Weights of a small mixture-of-experts language model, trained from scratch on English Wikipedia: a sigmoid router.
Below are experts of layer 3 (counted from 0) of a mixture-of-experts language model. Rows are named router (the router's row for the expert), up (a neuron's input weights, with its number) and show model dimensions 0-127. Each number is 128 + 32 x the weight over its row's rms, rounded and kept within 0 to 255. Numbers have three digits each.
Before each expert's rows: a language model's description of what the expert responds to. This comes from a sample of Wikipedia text that the model never trained on.

# expert 43
Description: Clause links and reporting
router:111239031124147123153116124131117132161128112141168127130134194135132134015133100124106145122132128144117121135122141122113128120183131233124130126115111133097155146156092129172118125124051132101132138118131134126150159123117154158059097126149133142115131106075122108115167112111144115158088118140106144125120116102125113133145091108140114061192096111083082135132124113116113014124208
up0:087138108118213132147125040037155143183100100169116156135151136124102135175138165152113152173124137109095152132103125143147119101117172148079155124100082112083115118194164145154101170133163206140148161127085120065189182082162126164113122108159127134119153146124076088104179119083187113095092083161141129131138079120133093080088099112125131128147143100117137135130120073145076127132125
up1:078130119070173100155076071112156196141106097156186163111094089070056144118196165125133097107112132168147121149115095153163117098132162143100100172148129108084127171150148077165077144177145148122138168097116121099138178188145111127129134139176183198088123108122079112129129104125149144171104133117128183141114127145051129131120122096114114148141146125137098151129135052189081141127088
up2:085140099114139144114043062111128194113106082168100107103133158115128129133083183153100134150134131161129139122153128175122093141138156119079140126118104053137099059120136113136095108174093173164133147079121148114134165100113149093134092088175123105133133122111061058140181039101178141071091160147105146133089150095079103120147077159116137138139140179063106142152128082170142139145137
up3:062143106088205117113102061114112181085163112160155204079125131134129162132115154147153195120117099127078108116103136127146121122122150093027163132115120116119091142187151070136074149156106172113162143102084144135120133140159141201102085191195133102138149109107049082167141114092128113134105128116147129108190111124098082143129095090150154135152095157124101110116111135156137115095118
up4:081095168128156097158055017121155204146098104128130115156126116115107173135141149127122130136113109122078083138137113185133087133097104099101097127104098084102112092164119069131100143132131145104157158115093116081160110109100100126152139158222124134108160107107103102128149083129170085080090157135130100134141055122094114154162119062157117153156094196100067084134112126134094168102124
up5:104092134157167123197086059127116170164078113155122124101154084156150170109115149149128128143132154168121168136202126139152075085097123147057128144112140077123104117154149079136142134132139154148139178125086113059149149142107130119183114151198170130084172092136093087114139076153158109130123121145133135134155119123045155065138141117147105212127128192122152138171153097164171164117084
up6:084130100079177089152068152092084156164143105187125138095162102113134159138180124153120123125126140149084107180153115173115080185142133121088145156175130113109120187195169091151063147119146135151210144111074083080135174127098126114114139194157120144109148126089079053149117090128204125111121104153142166089125114132072108132139103116156129131147124149176107141150140084168183124129137
up7:069115121113198101135050098114174173115157092127127188138144118116123160158143178191166153168133109118112153123106183132176086065096122135105122134106101061124113138136156100164107165145145107103135152141061115092137116129165116129151102209221132159062159106178089135150124153151145155153102179141143108115179089112125101131099074141098132122129121178088102148152128135174102139111175
up8:096198098126215066145127053143118137148087113115133143164143077148104118165154116136112163159092134199115106120157112160137073097103102135130177100072179085120091131133109099140114146110165107065189111133116092128149199131096178135114138153151111126106103103089075140152147086133168141118144150142134131095104148108126101126100036136114100132148128114090112080160132149191107122047140
up9:119127108117133080126062077092056161153122116155110187085130121109123162119150186160117168158089151167088179114144146153090114133106167088078141107070103078126129126174105088108076158151177146169138145119065144088117143151135141132115106167137143146111090118120099099164185126155204081098143131123081168111150091122111106143103120129172109142134128126168087187167094073192081131081153
up10:114073152117138051140128103116110195131075098101132155122129126132080147106143127184117166158078098120072166164131114126105093156150130180084159105116100089083095097163153109095116176122172158140112157136088081079126135128110110185113085149159133077118137111154100097175127134126151136118054105116144114128078111066089070136156112100093161102145062124127137181155100081171108117065070
up11:064156101088124121169056065097139145145141088137089146064166127138094149140176157134133153133075128150109130118138150146112080122115157141066121114138116076094119142151160081139073213114108194106195157098110164104091186128144144114144095143182136113139108097133101119118185143076178087131137130142103093155166101164137132108106122079172087071141147148119089159111140085183119085157129
up12:143135133059181066164071098133088162147112125130142145154144085146129160075165145175124140109122135163084131132171123218084083121092169142088135137128103134161098133161145087140092140132197196171144114091100115099136134157133125129155069157129168153113165091164084070149141118118143087137110177094070107108152115128078105095140131084158111203144082104149107152141108116167107098068138
up13:096118082112198111113072112084097180142112093126128148099135092089105110133116153113097132161113116161036109101161145174126078147137115083111151161113104085129094115154155103167075167167087159162170121145065085077096108121148125118114144161178107150126093087135069113152113113088128085140090140083151158128171098146052090135176082129150127136118100136137086208140151123172076148112153
up14:073111139091161111080096106092107189105147095164153164100152113099119151100097118084138107150056145108089125175154147144120156090096130173035128120096104089135102126192127035101103176109112147167116155099076107082165156143172124131101115123158137093130146084121101091112120155143197142191078173108070120143113066156101108098145095100182117154114128162162126118107135135127095121136111
up15:091135126127161147195111099146158193107152150173148101055150174120151142122138063116078136141150111129145117096140137145120122140140150167110129157116128150117101199122138079128099129161127151145149136063107165056198105117074120140087121116179114136084197142089068058108152149160217149133107162131148143145112114163103125143146103129080100099181086147160101137109164134144098083193133
up16:071146133129177151138057070094126187144125089165086195092126158133104171125117123163119138158144150185107103175154131141099104142129113095063160148134096070086111110149153103109128170147092179155155154165123043080101142130143190152136147134159118117129163138123119131114127076126117121109130170162061129184140117106076075102126120171161115161095147146161091141145107105199168095094091
up17:113121043114169106141093106066080151152110120098099129130161120169101098120127136157144180161093125207094071171168091126111121126130144161109148102131106141071166170143142099110068191145142124135174123044106133106182167107115096125113111184194116101115142121137022087158135110104148104109098121155138142127158143111081057131154096141159127112132165147129109115129086093112090132095108
up18:131115137115131127170101055090145161173094172140123143075122088135101156144120204118131175169141116099089151167132138096126093100108126126052141103173086080124110101121138093142131156141114175112157120104043109086170192106142076123146108092132141131157156150095084069174133114102146109150122120136137100110102052156092057082110126111151126135089105180058115131156087134127136192100108
up19:064119105086195088121088021157103103169157113150113112107116150071107139185157153128128146161101104147105126156165167126164124174104156103060129133152113068101085117145123094091113130160132174122150120103078110142155088159142081141081135115137115107076112142158134072163149106103176094145094096170094143136136104112031097134118115105128181170095164128094148134128131121172127159074101
up20:046104142121142123144109101104104165098164095160134187108120161128137166110108181134149152106100127158064142165139113117141129096144150100063130151116124133107090110136140103086098143179108208116167153154054140105135154162119137169136165155155128172098133158160046057172121157127182135152124139096097151134180124085091109109090147147155063160112058183149131146139120110202097138111117
up21:108137113087199146137052118086140131134088101179096124094116148094138113161142155106147167102137078120087088122171116125165104137092177104099126139133092064124099162134130103109095151111160175138179146102076084081159125180111120107077122168206115120121124110150085045168159099151107131160130183166112138100179112122096052115117086062095130137118148150121126107128155156196150101120134
up22:067104109075189107140079084120083106166058113130151209113138133114120160126154140118093134144090124159064122138144144158085122094124120135070135102167082075061105139147123082135135151183141158081146145135041075128145132169131155090118093129147079133120153134132095147152141104088200162095116131143083146138103099149137081123114089113149115175124116125128105207125170069169112117146117
up23:145123100149140150133103081065079087217110046109105153126082119087154117090177107112125141111094106166088144123125127114150157089105125188133134117106065178124144130134112118120098136139040141107140175120084142079137166155079166173070077150184144101129111127112117131121127129084122115113126129163148122109158124131154152160140066146161120125138136148204140221144126088172139128096182
up24:092150173103223121194079082087105144095108100106118128085156117100084117124122126124110171141099124128124143173239148155109150106096135140108141154136108075111077119147168097125095145092137189173176165078119125123139157142095090110086094137163126112122169117130101145150143103089149122087141150156132157153201147156058069113194109159122145160098091120111109180142127101136091135103096
up25:099103148046196085113056073094157201139158103186130133080127103092138125082147125098142146126126105172063158088162148125151086175117139130091096148109085091112067123131170069159075134142173157130198141113121133091099146126097119137109165181163118145130144101145105091192130144066172141116117116112105080151125126098127095076156130116100152135108139124151100184152139104177145121133133
up26:131090121077206128118066077084108192119120114147120153126141138142137127149134121139115148147074134162088123144159194185117099096117165178104126160160105114112102105164179071164076155147138163093188149121094131130108155110177132143112112176184125148122190097116076144159110074078137090155099155142108183103128128103127078143115095136172175186176104164093130183121117121137165167098162
up27:047101104071181169147094100152101179147131058162142173137131128089122139076136144132110165146119094149005174148160114115150080138112156159063155132126115130139130167132156092150128158129163179126153130077089094143124152128108131158123096139174087140109147135138165036106138104133158141131117130145105178105161086152096113128092093134117174155127110145139147092127086102179106087069157
up28:086132157121129106136037069127110174181075100096094147109079108092144189131098124154124138084093196164058117128116118137128142122100143143107135133120093098154105153129127094102096149139100187160163105144108085066163135167092131181137084127188109141108175129107107118126124171081161105070116113175093140108157083117054090085155082118136091160142097168122114164084107096138093151123149
up29:139154105134138113144099105126130116131103062173149140194113115154126119116162094152136106118133197152120179155118125107128135068127148088108074144071091135138112146136158071169094128092157169171120131160082173085159169120126089085139037151155142105060154085107124172138164134161178056056100103211093092124133128124110102110161106144170091119151120135093117134162095082152103133113159
up30:094123167144166087114081078083111162159068096135079139090110108115089107110127128148114123145123148145064133137136138091120041070126088105066184140124126121060124107185116116128112138114144198110193183090047135141133175099102138150093119163147152106094186151117123093110151156098139121095094101163068128147109100092122088146121113137118153127153136180155090109126120127164083117057106
up31:142120129080153120134095059044141120157117074157096154123101095151113132109173125169123172135143101180123145112159116153113083129150120124079122157154105089073065157165174070151100178127169128104176139137058129047151188181155136164120143105179119124112151133172077134160142119113132096122080183128138131159108105090106126129131065098122127166077117154140129156106118104198126133078166

# expert 60
Description: Role and title nouns
router:107137130101150095143109065109106149095092123152089146116090156222112189104115154103196181168137055129095121152169061164079133145163150120148077094126129129141108146182154144085053098149171107160187164116101144134119190155113175119125173127138186151095128142103088125097115126106131082171121120110100126106140067149123125168173130159112168131084097107132117163127160105083142109147156
up0:072131159114182109076145031131061112124080084113042134134069173185123161152127119102117182107109134154094115145122127136112106109161106145097116110115162123136124152107094097092128090106139165120127083165107129093116141150119121143113158113115118172108134135167107174161145069137174176135149125140165234125127096142100107154170120090110142112060099121165108122141083140071189108083134
up1:143136112122113160106075056085123126089097099166088186163087175127156158089150154130210204182081145133136172139133061178138159149160120121132130128114138117136164151127137112148086130121189119152221128162099058180114159123111129113081161165134136118141091180199089152121169070084172111172131139137161153088138123151134138101150121112143162117096104123126121163145134110120099095117142
up2:100100146107142094164111062137168125094129181114109159124099110175110210135064113075137186130170119109082144120172111158121154087122095156117087089169157123150110128179148093078122104136152173155203122094098094118154105190121145120131129154152178125095152156105065170092124161088131140162148148167162086127136139140158110126138108118072121132096126132119130062132101107119077084102221
up3:088148140125177108108099119139111148197085159067084134119088146109129164116139129132184254055166065139100171115174144143153164120115113135113117110175118122072147137137165121102108121137160150161115128143053135030132131168092135137095130096132139147120161123139089097111102152136105118135140131107179131113162089102170137130149150207137166042109099129129106154131146147116126104146156
up4:100144115101134126153108130086123161124160087168114166156096133148071165127122121101163112152072103097132120116137122129122131102110123114113157103097161167123114068111138161070065081121089147138191179072150181113117158119082125178159154139136130123054102108176089145101115086164099082121091165103064153111088090137145105117162069138173190179102080080132059163115149114100090133167164
up5:106104144125140099080118049105093188136057141126099141132134146125134164118128135161164157106094104137168180125122087166109104105166118126145076093120155107096157086126160118149130030132110122155166163139070089112143138077109151120167141104134173086111106180143066142137162140157159101146102133141150176112124120114135105133163102129090137143147140103164111155054146090044146117162237
up6:116196104113111155103128095084142154097106110127102139107072135136029153117135130132174125170106121135124134092185078138050127151157118164135111177113176113108084155119124161169114114132170131192166183189140117147130136090112146161097071209149126083089161133065090099085134119077148129129132117132081122148168125141109158126100154122139171147151047102129111142115157138123159105058149
up7:097119139129128084125067106089158102106109140080082102133111074180108142116070112154118153173093193151082096086153134181111083132153154107151108116101156138095123111157066152069110121137148134150189139187126175159111130156143169142093133204174164147118129136128120055119128148113195098093098078130139141078126123145116156164145113071155182081106115129151134179097148084120173183117133
up8:140088122091151083103142025139074155137095110199089100116168151146159117108135147112162156165130090148084101148155089098129111146123126134131134137069112110134083147154173097149071158079133150126198147087111156136092177160127195097110134131162158193118136121177117144115127199117142090095137125136115109105165124089052158118169142133071176132150074137152120106117146125089183130174153
up9:118150108116142150131113085093147173117119099128104134101103149122147136137148088061137157231101132164088113182142083202140130117160142095130106142067132093139110156106080124136064132153122085134172179112164135127153207139110169127185137125153129117075113154075114216126155179140087174131102110169094127147124126059091087127199133119128133091093112113127161173098120145128125089094135
up10:089124097129156136149077078158091130100111154146059101111102126207167092103153130084109136124124102124128146086165094080135163114134182131103138111184082096152099120177106157128083181131185117128183153101086135106072130170103140145076126164127124125101106060097106090143146161135162116158121221142134079085122111139125153113056136120069163089107130073145135124122095145091171090134152
up11:124085096119123069172156068101153104113126135141110167156115124229134153132166168163160195193141140122099157170164159149134113138150142112109100121092109163130140172134166137114068119150148116148106090143116160078116112126145133150086123134171161132179145075122148122102093147102185163151087115203127138121135145120109038161146119143178128138114156115127120069129093108064156123177211
up12:168136118125118136137082092123081099141078107152109125114082099152113195111124133120162163100162087111109167149181099141107167114126167121111101157139120155143060115083119169103104119133157141078182152125105112160145166118140151129128140105187136153104099084048161041159101124121152097171109107140135145173185098174165154186102119120074218145156063108149147104185125134167158125098137
up13:131100142175128104155143081085133140125143116153093139102102147153094152070100179141175169150136148159094191102176114134123102142146175102145138066115130075128133111148198111084170080142157119101159147114090179112103200195128100072082132149126114162131124158119166045150106148109131069112178188136090082120193068145127124131169121147128154148098125147152166118154080121108125110147174
up14:136185139087145114095083068093128130034137155120107176165100109157081097047144105098146141157114161155109133161138055170101136061148113118148107140060144170138173150144134127135123121137187136108124175106062151119141111092131130158146141159119142079119125126141089123102092117173114072147100119113107169130136123119214081160109092151137152144100116095154135153102146120165095073080194
up15:141121113106167116122063087088131175118106086120097122150097166171094079141125101152132140128122090157089103177190087107080125093155069124120068153134184132114089136158199142135063120152150095144148156126112167123171120158099147135089166170154202129049097137132094159150133104119067182172106166111118150158087096125172133122136112137115141132109092079138063160130172155073118153141107
up16:124099135147103097159125017130121159129167135156080178092100119097160174111115120115147194137174057189098120097151110175140110125156094108129085151098125132127121123137097096066167077140154129162157129109101150048165085122133095110138197061150156177157097115147112159133123148094112132120048142134137129084173102137166118137161140083089152121069135147161152136125107146114090108092151
up17:127092149111148128116089042070114158129124113209124168147139133160098172137122130097147139137142103126149178167135120168115210162151144144105130168161147171151133213175172101091146092141106190090207131107144119111154150170168154123090136077156168155096121165099095148147137176139126101165108127118139128090142142092154074149163127219138091134120134151124123137140093066109138117090098
up18:115146130101145106132103078123100133141091139127118106145145160139138176123137156095148160129138049140163150160122149159095087140111150079105085082122133094136061148138094083119027105172116139190110164124081140149148121175116139113130188142157146143065144118038128142086111099085182110140143110119125105091188092167076155094175126126155099116103202138072116113112058129093131121135154
up19:082158146119154101188148067092101125070104150111154155103129149159109184144087199127163112184127107084108141192123163131106115134156157124138104109120075095138151146108114137146069127135161163112163173150079097127156166230122179144172167097163107133087148094081136125084115117086062124131131076134104161180129084129127107175104118149130164136133098160133135122113171080132117120191177
up20:108146116066162109162121120077104216060159050052181140143100084147116186131158124121105081094177065153089101163157091096111091133102133150180112106104127140084132127140116152147107131139136148119162147120106125079126127123118163089161132118110159090134152124084122136073122128141150095213083159175086200102135153133129151126138116150107179121064145098114090156164140123097103151128148
up21:094094124152111102150157068074148129221105070160124106140136112117107148093123135109131128138151102108126124170155088176151145111129144096122159141110076113137167140159179116183074061130104090104138155116136131131154167209087131119150143149176181178110155112105085102220157153089137132141110142129109112185096127169071134141188108110090166096111097141147134064182139096115131141128178
up22:100108160125143126158102029098106115068089110116128116163062133177145138120127065100168197131102081170149121133214119145134126119125158105139130112139116159124079076158105094040082129135127123160148154168098169091106132092107085112086126106150195162129102179102132105086099121081129085130127095120146114136143084113147156133169122135149181163177140119137122149118189050125127131107130
up23:098095136087081126128105105127140155130090108120114173136128169185092127123127175125113180144132089117154060151146090179075124154129205135081098087079103082087195135157142133103068124073137138135131139076113172119118169119098161089086162125132140089197062131105114089075138152075117120114135115105095118091142137106106082133176158157127124171063161092108138155166097080106105137171122
up24:107147151128136168160098101220162185119129092114095114146123109127164176113129105087157111152188119071057160094126111116101168086161125141125153065162110103090143193112126081117084101118126116211138194088126171099153155158162189123141158079118137113176169137115072129140139159097133126122134130115080076141127103154115123117154173061143075128154099106119097166106157084133126090139121
up25:134083145007184074112112053115116119124054108142055105125133126123147125129100152154101150144127101114096094132182086141172136139162138090157132104155104126139145132185163093084083166105142113193143150103077102160121156157127086146138171073141155115090136203114113139112107151050131115182113088119100135129099076125086125128166124140081142152119106139101112155151128105135128101183129
up26:102121095107146100091108072122121141164159107084101166122125111097113162154109139058160115138092044137081079192192121126132080143099144135109125127163044123179155125081125205098158115158137153168130116048123145103137174110115121150143090101132198146112125100070045094117094126152156115152104097102133093091138116096146123191167123163113167094109112088140138169128150116127120143133119
up27:118113134107172128092084094170171154094142137074128151075086129162139182132126128171115110149108061114101147184139113161044132073110154138135147112124114152072114130142088142108089153137155151147144179146095130065104171107137153084166137169176127146070090174081129074117079129181151105135091109113124174118143134133103144181136133189142159095109139127130089138202189136176104159164167
up28:128121160168132087177075100030155115126087158179151156119085113147107159102134145090174109131144106136116131112105151170088101166120123027136141152111113042164121133163147119146119116149162073110138152154140119094088141198135137089097200121131165168143188117122122164107120120070123080144109147092127125118153128136132054181134127071140168137101174133123127112142104150178100159164092
up29:071159133086167094141097072145075074139128108157088180138142090159118152135110148103142142159088070121092221099133158135151111108079142124143139120130156128213147141141114178089120059105111140132086116135100156083094070222098116121124136101152152177099148141130148125151075077119128120164096143100146158097131098063131138144113145170077126149165124128127043150123139147113086133123133
up30:070136176122178082171123078119108124123120159151128129101132131167103151130191177165139157102108130090134138153175073127052115159105105065075152120074070087121144116177174204112144138156222118135141143091090134127084169153126138131077123129114154136133125170135122135064174090165103170142143149099106141082170070139091159113149103127130137143108125090094177130151187126114145128102104
up31:102104184155186093139096095167100121102072114132102159154075129185147163135161087144191110141085082085076124143191121151145150128163060111124127118167186140090081149151171107070142111150143135129148158107096076129186177121150131135141128134138195102158146153099094123119120137178121091199145152151136166146144094169077141103146090135113170138147170138146102177112189101135086103149163

# expert 63
Description: Predicate and content words
router:103184078116144125151119119128114143106123099139132134113108176083120131141132239143085157141120130117119137108155141160124116121115111194135122121196123110092067135138131136162108123134079128036131150121108144117146146108136220150028134163153158132111124092153129109065183151123139116084080109132070110158117095094128122132113092115155116004134098142099119155158126116125113090124099
up0:100122141052134114186075064066076181131101113178135150057126143100085143125159143099128179153116141164139160170154140137143068116169127116066139127109126069104119120156135039108081163184118184148173204103065136128181135117098093166134082109200150126163139124097123142110121078116175101126108112111136123150141144128085112123157106129132100119183119133120098123123120101137137153113126
up1:085154107077141121181074099110120150151055067153110148130105114114139183124140138111155180113143120158082125142183122140092073136094092097060151114155132057111127137152157092127109187149157167161137115091116108088146189087130136092123138117160124099131147171150080111062142139086193126090056137148167133174131099090078128058122122093160102129172096126106087141145102098145142152094133
up2:070159184102153124150117142099116149123107066171163152101174110140138103112143137136084154124131165141044161136157168114122101086120118137056130122082078128072159142119186079117133178165123179154171103164149174087127160167094112158086132176200136118118150099131098088161124142094149144110106141157094171130154165124138156132104107077140135175186160142093118130154117032180131126129101
up3:105119106083152127182144076134082111149072087126149166169146115114110142121095166102090174154152164139155155114116131084131059133136146127091144127115127126048095166120162117078120132142160132145156179078106097074093141122136100088122156145114173094152147102178069156123137117168141149170101124117118145098094143079067095092186067143102096105105118180114134114141158143143185048201166
up4:077079123118171095190138036100151164132121079149106113161130175159149157102179174121159219139108130140072122120163133169111083098135161084085102114122110100116131105139182082174060189110168188152176134088136091096136132164136150133168103157128123141124116153107155104137158113099168135122108163151133188160078094101125118116113105088127161173106113137106093131101124092163137077089139
up5:083137131112167130125054065070128194085116037148115151113090113112145148108189145110132157153130136204080172130176132132173088093098113138060170115112179147117132125185114087140111144153137161139162142081094121125159166156149152120180108126158126116137153086148102075132109114062170110114159111119121173128165104084076132093185125148144132148132086149144087131093155097122126080100101
up6:063126086121181111123107037130134185110095137125144107129153103082108180114181113125120153107121138140032151155141154127131104119150184071055184167106123138103144107175188051100085126103135113122148152120086128079162134144088087175081092058150077138107157122134082085120148128136164063147121145133123162091113106135110124105157104105175102111112128109093106139140090128158117131118138
up7:068155123100173114146078017137123170109077094134133135128122135093155205174138150139159147136083187121082082140196154144139116088156147156085122166070125117091140130093140102131087150116180138129136117144070141154129132161161127159116068149144111124140184147159111049140148078096152132116117135165105126153111098110056119091153132128106181122109138178108087149144076126164094122112154
up8:083094162079181140125132061091127200133118100126112150134118117147137157130138193114133159117082111180063176135146121139163101118164147101075099134123088137126128130119178128156089163147099192162176148149051130076146135159095102142074140139173184078103153121134115104116126074078139142111063117203111139106135101146112113085136073080120113151137098127113041117122122093168151137118128
up9:076170164100158121144110104105065117100123050101104076139115118118122141146157144110120148138179095112087170174166165153113063134112119111053146163201099098108114148166133114103121187150152133101082155105091121146137132079126098090105047189143130157100163162144118121108129121112190161114145070150069165159164069177113149139084165121174153115160114130140110114160137105117129095086094
up10:079132166139147117145060066100146135142138123134098152110136088116126132120089114113135154126216090182073132137127092125122149076130145106097166101071087082121162120145184140125074131165137144174144111106093106116155112132138101148142135176198153103103148132131072040157142125092172102084089173171127186133155116137119122098144130081133121172113065095094056117132105080140108091104181
up11:087159107078162146151101110083160146110134103098131153097157150119146110123163128155113146090024129140096132124190057139135104103143153123095127116100109058102118101140158070060126192123095212108133154086109165104116110105095134112122089164197142103115150130162077111091163090092140140139103158157092203134131104128107083171113147098086130090151164129133114162103137099187138136098086
up12:063102137109154125178089093100128143128105108158167171077142109087112201141199140141138160158122099166118126119214140127127107089169129082051122135097106102118134147169180064161091133170101152121159168109109133149183197130132088141147087193190124101127171127146082135152134121130177105107085136121127163101136158160098080139108151131145116111155118150091126177122122071149111141191105
up13:089091132104159129133088110071139126166089060163118138113094149156087168117173159155156130141095213181054149062176127155128093099113121133066122135074128114112073112133107092119118149158177142123118099113087130091149135092132156132125132137189115127113170146147076103142139110088093121109073134145134117140168081109085061088135054090198101165112095108126096140123117119119117108063123
up14:105128161099153131192107036041091156067101132134131202102149174119136153118132134119124176116111143152102165131159164155103126101146180149054108125087146105130119153135170074120068124140156131136173150159071082128152147158141114159125079148164108117147131143123080087122149066062127156139085167169135080163151116090085062144133127125128138156184116084159115115092105112142102121147136
up15:080158147089161095140081080142098151148140127116100165119085136138128164112116135153135144117083108146091096106180144123154107097096103175082157108083129097139119112173154071131152131132136182139155135144039149076181132120150125134167149187186142133143140108155117132128129145070100133203102186186109171142121042099056082141141117134168080100099115174094106107129159115128147111077079
up16:062135123083204124142150078099135183111105140152156163104143123125123176105203149201113150131097125179093141159148139112122056087163172102077074117171125079124147120134148081164135180119109151129200141110055168090166164173150142116100130133189138063125178131123136099116139119143136101156103114159088172149159148116089121110160127142142134160091138135105105169090143143123100106085168
up17:061155159121173100134085033081091134134127044124146151146148158157150090139163129119158123121115163107060124120148147158109131070170111063092132165087073114109114107164130096090145137142172156113151182136082132086143133152121108152110162117139158135151165146153069093175142107106137158184127129191075162126119105135070115120114070097140086153159109147149104099069126080128094124094096
up18:074155069126130125130146131101181124102110079127132134126101143137117133171161148146095086124130119143104117158152112154162064104124145151066114135090058064127131143132183127122093130123106157078124148155109121145097186121149093092161153165154187164092106094134139143140177111065194108067074080088111135104163062097113186169098097115148094064130141155113078094185106124112083118093125
up19:066160188096185077175128073125115155149107087139086118091133128103121165147140130115131171127098130110101130130194086145118083129182205138124102139155080057143149128137136073130112137153188153231121116086130095102156162116112111118135117159174124113128128104185019097163162113060166137157107126147124138114146125151110093142187138119105130139189123108098113099134143134129123119140130
up20:111150169134137157124099013100101175132148103124140186151154106110117141161161138133145159123095133148120195192214087146112058075114156095054137141129130146071087134130137055139082174177128174123124088120112126118167120142168130115098112154153138114105147122137170108174124091088154087175085111158077144144089095136084089130158104105143115112140149127120141123138130146179070161128125
up21:095126131110161091116092020087144182167109078180098123106139126197108143128137157136143225199103149140148169166135121142134130078146115149056143098145130125104148123141115103177097128132150125152161144116121139079114122144146121125124104150126144125141156103174042124165105093065220098138130166196112165151165121129059119137151124134105101166157145128139098109173132136102117101114129
up22:102085133073120134191107026131146203100117094144113120057160090111118175127138132114123193101123132082087209166140134135157111091153177135085121131124127089074154124182160100160077140157158175135178115065099131100183159159144133111153137111161145121162125147124117082178131165096151098122118127097159105082122087098108109101156122090098109137113123120108078162078097128126126088137163
up23:013074116160160131181115069106198146128131088158120117106114117070153078160089151141106156164102131102152112071215130160112147077132107160137116133147157122109116102128140084161087090135082145140143162137083183118155149075105180139161150201147158137087112110187116118079131180118147130092086155126094085149152072087133128123144121156150115111133096138145119157123122155160114104096116
up24:075119156093122129177073034163123124160107091149138201113091117138141147117136116144142160172120146080069161188195136124159142128144154136084138131106071099084129125120172086158093163114135169155147144123059162082143139119134087099164125097188118115124100134177084072154082144062158095134112133137173183115132069148110117129156138137128119186138137161132125111168119120126144147050115
up25:117128128133199110167046120142123229096070118193148166147116089187141140113145172168112106146104146175083117139124122112140126086151133108061103114135062093127138099133122088126090147142112182145134137151145088116122096140120146165121151119204186127089138116145074104187132138109164113096106131118069185152189109156125064104157131105089098135147117128116128139136134068167171112160146
up26:064142136102178144173087107101115127183121082111099149112124088070101123105139128115112178090158076155053153186190095135128082103165133120061111119113114132118135103152117089137112117131176167145125145145067118114169153118153151103116118137138128093162150135129051074159092141100164092163093147140125151123173082096086115123170118073196111164101081119109114185176088162130097158138172
up27:096122117108168091155098104098077142115091047125122173093148134142088164116127148124114110128101120137082198148182129097155130082137148082041118106116075106066101118153133082085127139091151185135085092139067145123147131146136147084133104119157126170123143093111103104139156096092163102120117173165074175161116122122088068105162079110178093119084113190135074109146121065142101095139128
up28:080142134081155083158075024109151163156098029176109099131143143135091207129102123123137165187137131149068117113112133111100138106137147160070105141162102108085126119137116122157136164136107135158155113132068112103161146109101106141079120158190171097142149121169093083182146142152138092093116101155097189133146120135146084133145149106144114112137051148099065145118125135178130107092114
up29:079166106065187125140101095083085152148153134092156159046177141116161128128131110092107158166143142123097137128122144118141115097164106098106157136094045130101122145143135064157144150161120150160135161085120151074155199151192054144178126151169164140149174139121043131127175161114166089106098133134084149096137105126095110107117063099161083130153146164146106138151152086137129142173121
up30:042140088093167117183106089137119157135118104132121215114170118145153153151172112110099166103104132178050153197189093076126091092140153114055147175108134116143095149154191146145095144101133179124155163116097144076155128141123121136129081130168154061109151128163117074131119131116178094102112151099068120130196173126111102096098088111134140141102107119122106086125124141120107131158090
up31:095101067089200119102101066076185163121100101149136186121117160139150139135127104142101157142136150109053117181133119143143136093109169144106102171113097099097108098135177067082087142129163136132145145115129134132100133115150083097137182148225157092106125089118060114158117076109143097148134170193107165134120131143112139098213111096164140152171165112133125154065165114131116124101107